Below are experts of layer 3 (counted from 0) of a mixture-of-experts language model. Rows are named router (the router's row for the expert), gate (a neuron's input weights, with its number), up (a neuron's input weights, with its number) and show model dimensions 320-383. Each number is 50 + 10 x the weight over its row's rms, rounded and kept within 0 to 99.
Before each expert's rows: "gets" lists some tokens that make up at least twice as much of what it gets as of all text. This comes from a sample of Wikipedia text that the model never trained on. Tokens count by the router's weight.

# expert 12
gets: " a", " and", "-", " an", " first", " two"
router:36 46 42 45 66 47 49 42 62 53 40 32 56 59 25 65 47 57 53 49 30 53 46 40 51 56 45 39 53 44 50 62 52 59 62 47 69 28 61 48 55 43 45 62 35 63 51 50 45 45 50 52 62 66 59 39 79 32 47 45 59 43 30 50
gate0:57 61 63 57 66 60 54 57 38 47 54 49 54 72 45 56 48 64 56 35 61 58 46 30 54 52 50 30 60 55 61 59 44 54 41 47 38 31 45 44 59 36 59 45 60 52 42 67 62 51 34 54 49 46 60 60 37 65 46 59 34 39 39 45
up0:52 46 46 60 66 44 62 66 50 64 41 52 45 47 43 39 48 61 48 46 68 56 53 54 44 26 46 45 50 43 45 52 42 51 60 48 59 43 59 48 63 52 59 42 71 35 70 52 44 54 48 40 46 70 36 40 68 40 58 45 50 58 35 50
gate1:52 65 70 42 41 43 50 52 51 35 43 54 66 39 62 48 54 48 40 45 63 65 58 36 39 46 36 60 59 41 45 59 48 65 64 38 61 42 56 49 53 48 44 52 47 46 51 52 29 37 51 47 51 54 59 72 37 46 37 67 52 48 63 36
up1:54 49 60 36 48 38 54 31 63 59 48 44 49 48 67 38 33 41 48 60 65 46 46 57 53 61 41 40 56 54 41 73 44 55 49 36 60 60 41 38 47 65 58 57 63 39 67 41 43 52 47 49 51 54 59 69 41 64 43 60 40 53 35 50
gate2:36 53 51 45 38 46 51 38 40 47 57 40 66 66 67 53 52 52 50 48 59 65 65 52 52 48 49 51 46 42 46 48 58 36 53 58 63 30 46 53 64 59 53 22 56 53 55 65 61 54 53 68 59 40 59 32 40 52 39 39 56 65 49 51
up2:54 46 51 51 54 48 54 40 43 38 44 47 51 53 48 60 53 63 54 47 60 63 52 53 61 45 57 56 50 68 37 54 66 46 42 51 67 53 40 61 39 49 56 56 46 33 37 55 61 37 46 57 52 67 46 41 40 44 59 40 43 60 53 37
gate3:60 41 43 55 27 66 64 47 60 58 54 39 21 41 51 35 51 47 61 50 24 39 35 45 62 47 52 52 40 39 58 57 44 59 42 45 52 43 31 52 48 42 63 58 43 45 48 56 31 66 49 34 51 54 51 38 44 48 62 53 36 49 53 51
up3:44 45 57 58 56 49 64 72 60 50 51 51 42 50 43 66 52 39 49 42 41 56 57 54 44 55 60 50 57 62 56 23 47 68 49 50 49 55 58 61 50 58 59 66 54 38 58 51 48 36 59 59 61 43 66 52 56 39 51 47 64 51 52 45
gate4:52 43 65 63 49 32 43 63 50 50 49 47 51 43 67 44 68 63 50 58 56 56 45 50 50 51 52 50 49 43 38 67 63 39 57 35 60 58 42 51 46 52 56 59 47 64 46 51 50 55 52 54 34 58 46 63 62 64 58 36 70 35 42 75
up4:73 47 64 73 45 50 67 68 57 51 50 38 55 49 61 52 54 53 48 62 45 58 52 54 55 57 62 46 57 56 66 62 49 58 45 47 56 49 42 68 56 56 50 40 57 50 74 46 46 60 46 58 58 78 63 41 67 67 70 49 71 52 45 50
gate5:66 58 53 52 49 60 54 44 62 39 58 48 65 56 55 44 64 51 43 53 44 49 49 39 44 42 50 40 54 68 39 54 59 52 42 55 41 50 63 54 59 56 50 77 47 55 35 59 52 60 54 39 54 67 64 35 42 55 48 41 50 58 50 54
up5:57 43 38 42 47 39 45 45 56 49 44 51 45 46 44 57 51 36 34 55 60 51 56 54 57 41 51 45 52 30 68 50 57 63 67 52 55 57 44 42 20 23 40 50 59 59 60 51 62 75 45 55 56 46 40 51 65 56 53 49 60 49 54 53
gate6:49 58 48 41 54 61 39 36 60 48 62 51 68 56 57 59 50 60 46 43 67 41 54 61 48 58 46 47 46 59 50 69 51 56 54 56 57 49 36 45 56 48 52 40 42 31 63 60 55 54 47 51 49 53 60 51 61 64 61 53 51 57 63 56
up6:46 45 53 47 41 35 43 66 38 40 37 39 59 56 61 50 47 45 52 47 44 47 50 53 50 49 60 50 78 45 63 48 49 45 50 54 47 52 63 58 47 65 41 65 53 60 41 47 46 53 48 50 57 47 41 45 46 49 32 54 48 56 30 40
gate7:32 57 43 57 62 48 38 54 50 48 44 53 55 43 64 47 60 53 50 52 34 40 61 38 59 53 49 30 45 39 30 32 63 56 45 26 34 26 61 41 53 38 47 46 27 53 45 47 47 50 61 53 56 64 57 53 43 36 36 49 48 53 50 48
up7:63 59 44 45 54 35 44 37 59 47 48 45 43 59 47 47 60 46 50 49 58 41 45 36 49 59 52 42 45 44 41 66 38 45 51 70 47 30 56 38 57 26 42 64 28 30 30 52 57 43 55 55 57 39 49 48 55 43 43 57 50 50 48 50
gate8:51 48 61 63 44 52 46 40 57 33 49 48 65 44 50 45 54 48 43 47 52 58 32 43 58 41 53 52 51 58 46 31 40 24 57 40 51 53 55 54 53 64 55 39 58 58 51 38 60 43 35 59 58 38 65 37 58 69 51 73 70 35 54 60
up8:41 29 41 50 52 48 41 60 49 43 59 53 64 35 40 44 58 53 28 41 41 53 41 63 46 39 60 45 47 60 61 59 56 65 60 47 59 56 47 29 72 38 46 41 49 50 40 52 42 51 50 43 45 38 45 41 65 40 38 51 56 44 60 57
gate9:45 40 52 57 49 57 49 56 53 53 35 45 70 67 51 62 66 43 47 42 39 45 55 32 44 62 43 50 42 46 51 54 63 60 43 66 34 52 56 48 54 38 48 45 54 63 61 40 42 53 45 45 59 54 41 62 51 23 36 50 55 52 56 55
up9:46 33 53 48 33 33 53 55 57 52 68 65 45 46 46 38 51 53 58 36 30 52 42 64 58 49 63 61 54 43 39 56 51 48 56 48 59 58 58 65 30 53 63 52 47 47 51 54 32 40 54 56 49 47 53 51 51 60 59 54 36 41 59 60
gate10:51 63 53 49 56 62 43 62 40 45 54 51 54 69 56 40 40 42 46 60 43 68 44 56 45 45 66 44 27 39 49 57 71 60 42 53 55 44 56 48 51 66 58 57 39 55 35 43 46 46 41 46 58 50 53 48 41 55 53 49 43 51 52 55
up10:40 65 59 45 62 58 48 51 34 48 49 49 71 67 64 57 49 43 55 52 42 57 36 55 58 54 72 45 43 37 66 55 63 83 49 50 49 42 56 56 39 46 57 38 39 37 41 52 51 50 63 50 51 48 55 49 55 60 46 70 49 57 46 47
gate11:36 40 52 56 34 67 41 50 71 55 51 53 48 54 54 66 54 54 41 50 44 63 61 58 40 58 60 59 47 44 37 52 54 56 48 39 15 57 42 46 56 50 72 51 51 59 52 59 63 59 38 51 43 50 56 56 49 41 47 63 48 52 55 54
up11:53 77 58 48 69 31 54 52 57 55 56 63 62 47 60 68 49 51 54 47 38 50 29 42 43 51 43 51 69 61 46 63 36 44 47 50 79 52 62 52 39 54 47 52 52 48 47 38 54 46 62 46 45 34 45 54 56 50 46 47 51 45 57 44
gate12:47 76 53 64 50 48 33 51 67 29 44 50 68 56 64 53 54 52 74 50 48 50 45 44 56 56 54 45 63 43 56 53 56 56 47 37 44 58 56 45 54 68 48 41 59 47 53 69 54 62 42 36 51 42 46 54 65 62 42 57 68 72 49 41
up12:27 50 54 51 36 62 50 55 48 68 53 42 49 32 65 34 44 50 49 55 68 73 54 57 50 51 42 50 52 45 52 52 16 44 56 51 41 66 41 50 47 54 54 57 47 41 43 53 67 47 39 39 49 48 41 54 36 37 75 56 54 48 60 49
gate13:39 67 56 37 50 54 42 59 52 47 44 51 52 41 60 61 60 52 68 47 59 68 39 55 54 55 64 52 43 65 46 65 46 53 50 54 52 33 30 53 62 46 55 25 48 52 41 30 39 46 40 57 31 48 53 69 40 41 49 47 69 52 58 56
up13:47 59 80 35 52 46 54 56 46 45 44 43 41 52 45 26 52 56 52 57 36 46 58 54 48 47 60 30 63 36 54 36 51 45 48 25 54 59 46 55 53 55 37 55 34 53 62 64 63 60 48 59 41 39 43 53 64 43 45 55 34 55 44 75
gate14:60 53 36 59 47 46 37 48 46 54 38 48 30 38 49 51 39 51 60 68 57 51 34 29 50 41 57 51 46 53 57 45 40 60 45 68 40 42 46 51 51 60 45 27 41 64 43 48 15 46 65 49 59 55 31 48 49 65 35 48 42 59 48 53
up14:44 58 56 37 53 66 64 49 65 40 47 46 62 34 69 41 46 47 47 32 60 41 61 60 50 57 36 61 53 70 49 44 49 41 38 44 45 48 56 39 36 41 48 65 48 59 42 51 62 47 42 60 49 67 68 71 46 38 45 44 56 39 49 49
gate15:42 51 46 61 55 46 53 40 53 56 50 68 52 78 62 51 39 46 52 54 69 46 51 67 60 65 59 47 56 42 37 57 47 49 42 44 44 68 35 71 52 56 61 38 65 48 42 24 37 31 50 31 38 25 57 72 47 52 45 42 64 43 62 48
up15:49 48 59 52 48 62 46 41 65 55 74 51 29 64 63 46 49 53 45 70 53 51 41 48 64 64 63 46 61 42 43 51 53 46 52 60 53 60 62 46 48 40 49 51 49 41 47 47 54 55 32 59 50 47 55 47 36 36 59 68 48 44 43 70
gate16:48 46 40 36 42 47 45 71 63 36 54 40 74 51 34 33 59 61 56 47 43 43 54 51 40 44 36 43 66 54 53 31 39 62 53 61 51 35 57 53 60 48 57 46 37 35 65 46 42 74 51 52 41 53 53 58 49 51 64 47 48 52 63 58
up16:40 43 43 44 52 55 53 47 47 46 49 50 40 32 48 59 45 45 50 40 42 47 52 31 66 51 61 43 48 52 43 31 59 42 51 68 34 49 48 22 55 59 59 40 42 54 48 48 57 50 57 52 28 72 27 52 69 43 38 53 46 65 45 55
gate17:42 53 47 53 55 77 27 45 42 66 58 52 32 48 60 48 43 42 66 51 57 43 32 47 33 57 62 44 48 44 52 40 60 65 61 47 47 57 54 67 49 56 39 55 64 70 46 57 47 33 62 58 58 40 66 58 55 54 34 51 59 45 33 52
up17:57 44 51 63 32 35 69 68 39 53 44 63 48 29 62 39 48 73 48 60 46 45 48 67 58 54 55 56 57 34 28 61 54 34 65 36 33 54 37 30 48 52 68 40 36 63 61 39 54 72 46 46 41 41 45 54 49 54 70 49 34 33 60 63
gate18:51 49 69 31 57 56 67 71 54 45 43 49 59 56 55 51 70 44 56 47 68 41 47 40 57 44 52 47 39 37 46 60 55 40 49 66 52 58 55 43 59 55 61 40 51 71 31 46 61 54 51 60 42 52 63 40 42 54 47 56 49 38 58 38
up18:48 57 39 41 56 36 51 59 50 63 59 48 24 32 55 41 43 52 51 47 59 48 44 38 52 63 50 59 48 40 56 48 62 46 62 51 65 55 47 52 42 50 46 51 61 54 52 48 50 58 64 46 43 55 66 46 54 41 41 54 39 53 60 34
gate19:73 50 51 63 59 58 44 50 50 56 37 58 41 60 41 39 53 53 67 46 73 64 47 45 28 64 36 45 39 50 34 72 69 67 45 41 54 59 64 51 50 41 36 61 41 50 56 50 41 39 38 57 45 63 42 36 42 66 48 52 54 62 55 48
up19:48 52 45 48 54 42 51 55 65 46 41 40 76 34 35 75 32 46 45 46 40 47 53 56 52 46 63 45 60 29 47 39 50 30 61 42 43 33 43 52 42 48 50 55 64 62 59 58 61 54 56 25 52 46 50 57 38 48 56 64 35 41 44 64
gate20:61 53 47 58 33 56 47 51 55 60 51 53 41 51 43 39 55 47 52 52 55 39 47 57 47 68 46 47 27 59 41 34 55 53 42 27 40 51 42 51 59 59 24 56 54 40 53 56 35 57 40 50 55 62 67 51 61 50 62 51 32 27 59 64
up20:43 57 41 48 59 48 39 62 46 40 72 52 68 45 30 40 41 54 51 49 36 67 69 32 52 46 55 54 51 46 56 36 23 68 59 81 53 52 55 43 56 46 44 50 71 47 69 50 58 63 59 35 50 68 40 41 57 53 48 51 56 45 47 48
gate21:56 37 61 34 70 45 37 52 56 68 51 53 48 53 28 45 37 47 58 57 43 62 42 29 45 49 27 38 53 59 50 56 68 47 59 55 56 59 54 45 46 59 49 54 52 56 71 53 52 52 50 45 44 40 50 38 48 32 66 43 41 48 47 53
up21:51 61 79 40 60 74 53 60 48 44 42 61 50 56 26 45 49 50 36 54 50 60 25 52 57 36 48 44 59 51 64 47 54 65 50 65 71 50 53 59 28 48 37 35 34 48 42 54 61 44 47 57 53 44 41 40 47 51 52 50 43 43 68 44
gate22:47 43 46 51 49 46 48 50 54 38 39 51 67 32 58 32 55 33 41 48 49 54 53 59 52 44 40 47 44 59 70 72 39 38 44 56 41 32 44 42 67 42 48 41 49 48 58 55 78 43 45 42 50 50 42 54 45 53 55 61 68 42 55 63
up22:33 41 43 45 54 58 64 57 57 46 54 51 37 75 55 67 44 53 70 40 65 53 46 41 49 44 60 60 46 46 51 28 45 51 61 38 45 59 43 58 44 57 65 64 59 63 68 46 39 66 45 42 55 59 50 66 55 49 36 38 37 57 58 42
gate23:55 64 47 45 45 58 54 64 45 52 51 35 51 49 58 73 55 64 67 47 60 61 44 63 51 41 56 48 48 65 53 44 45 52 41 37 37 31 46 48 54 57 50 65 39 58 40 47 40 43 58 45 68 51 58 62 55 32 38 30 46 43 58 43
up23:49 35 59 61 47 35 72 52 51 53 49 49 39 44 60 52 63 39 45 45 40 53 65 42 54 69 50 63 40 31 23 55 64 53 53 43 48 74 52 62 50 55 55 46 53 53 69 48 59 60 41 47 38 35 64 48 55 49 50 58 34 48 60 38
gate24:59 47 31 64 48 53 37 52 51 34 50 48 47 56 51 53 32 59 75 46 55 40 25 51 48 56 56 64 55 44 49 52 29 45 46 33 59 40 41 62 75 58 44 58 59 63 63 52 53 65 51 44 62 41 60 42 53 31 58 41 58 40 30 64
up24:47 50 47 65 45 47 56 26 45 51 41 41 54 66 74 59 48 41 50 38 55 51 36 48 46 49 56 47 58 54 63 42 39 48 41 60 71 35 49 40 37 53 44 51 57 35 52 62 65 59 43 54 64 47 41 45 44 51 41 49 60 67 62 40
gate25:32 59 59 56 40 55 42 43 40 48 45 48 45 58 37 62 47 29 40 46 39 50 62 34 51 54 47 31 52 53 58 53 50 60 53 77 52 54 59 36 59 59 59 62 49 36 29 40 55 46 43 50 31 52 51 62 49 43 47 50 64 53 54 61
up25:48 40 30 54 54 48 50 53 50 47 68 50 52 36 45 52 43 48 64 45 50 70 58 62 48 40 55 72 49 46 42 42 54 56 43 48 54 47 45 51 44 48 37 48 49 46 70 54 40 54 34 71 56 56 44 27 60 58 60 56 34 34 45 47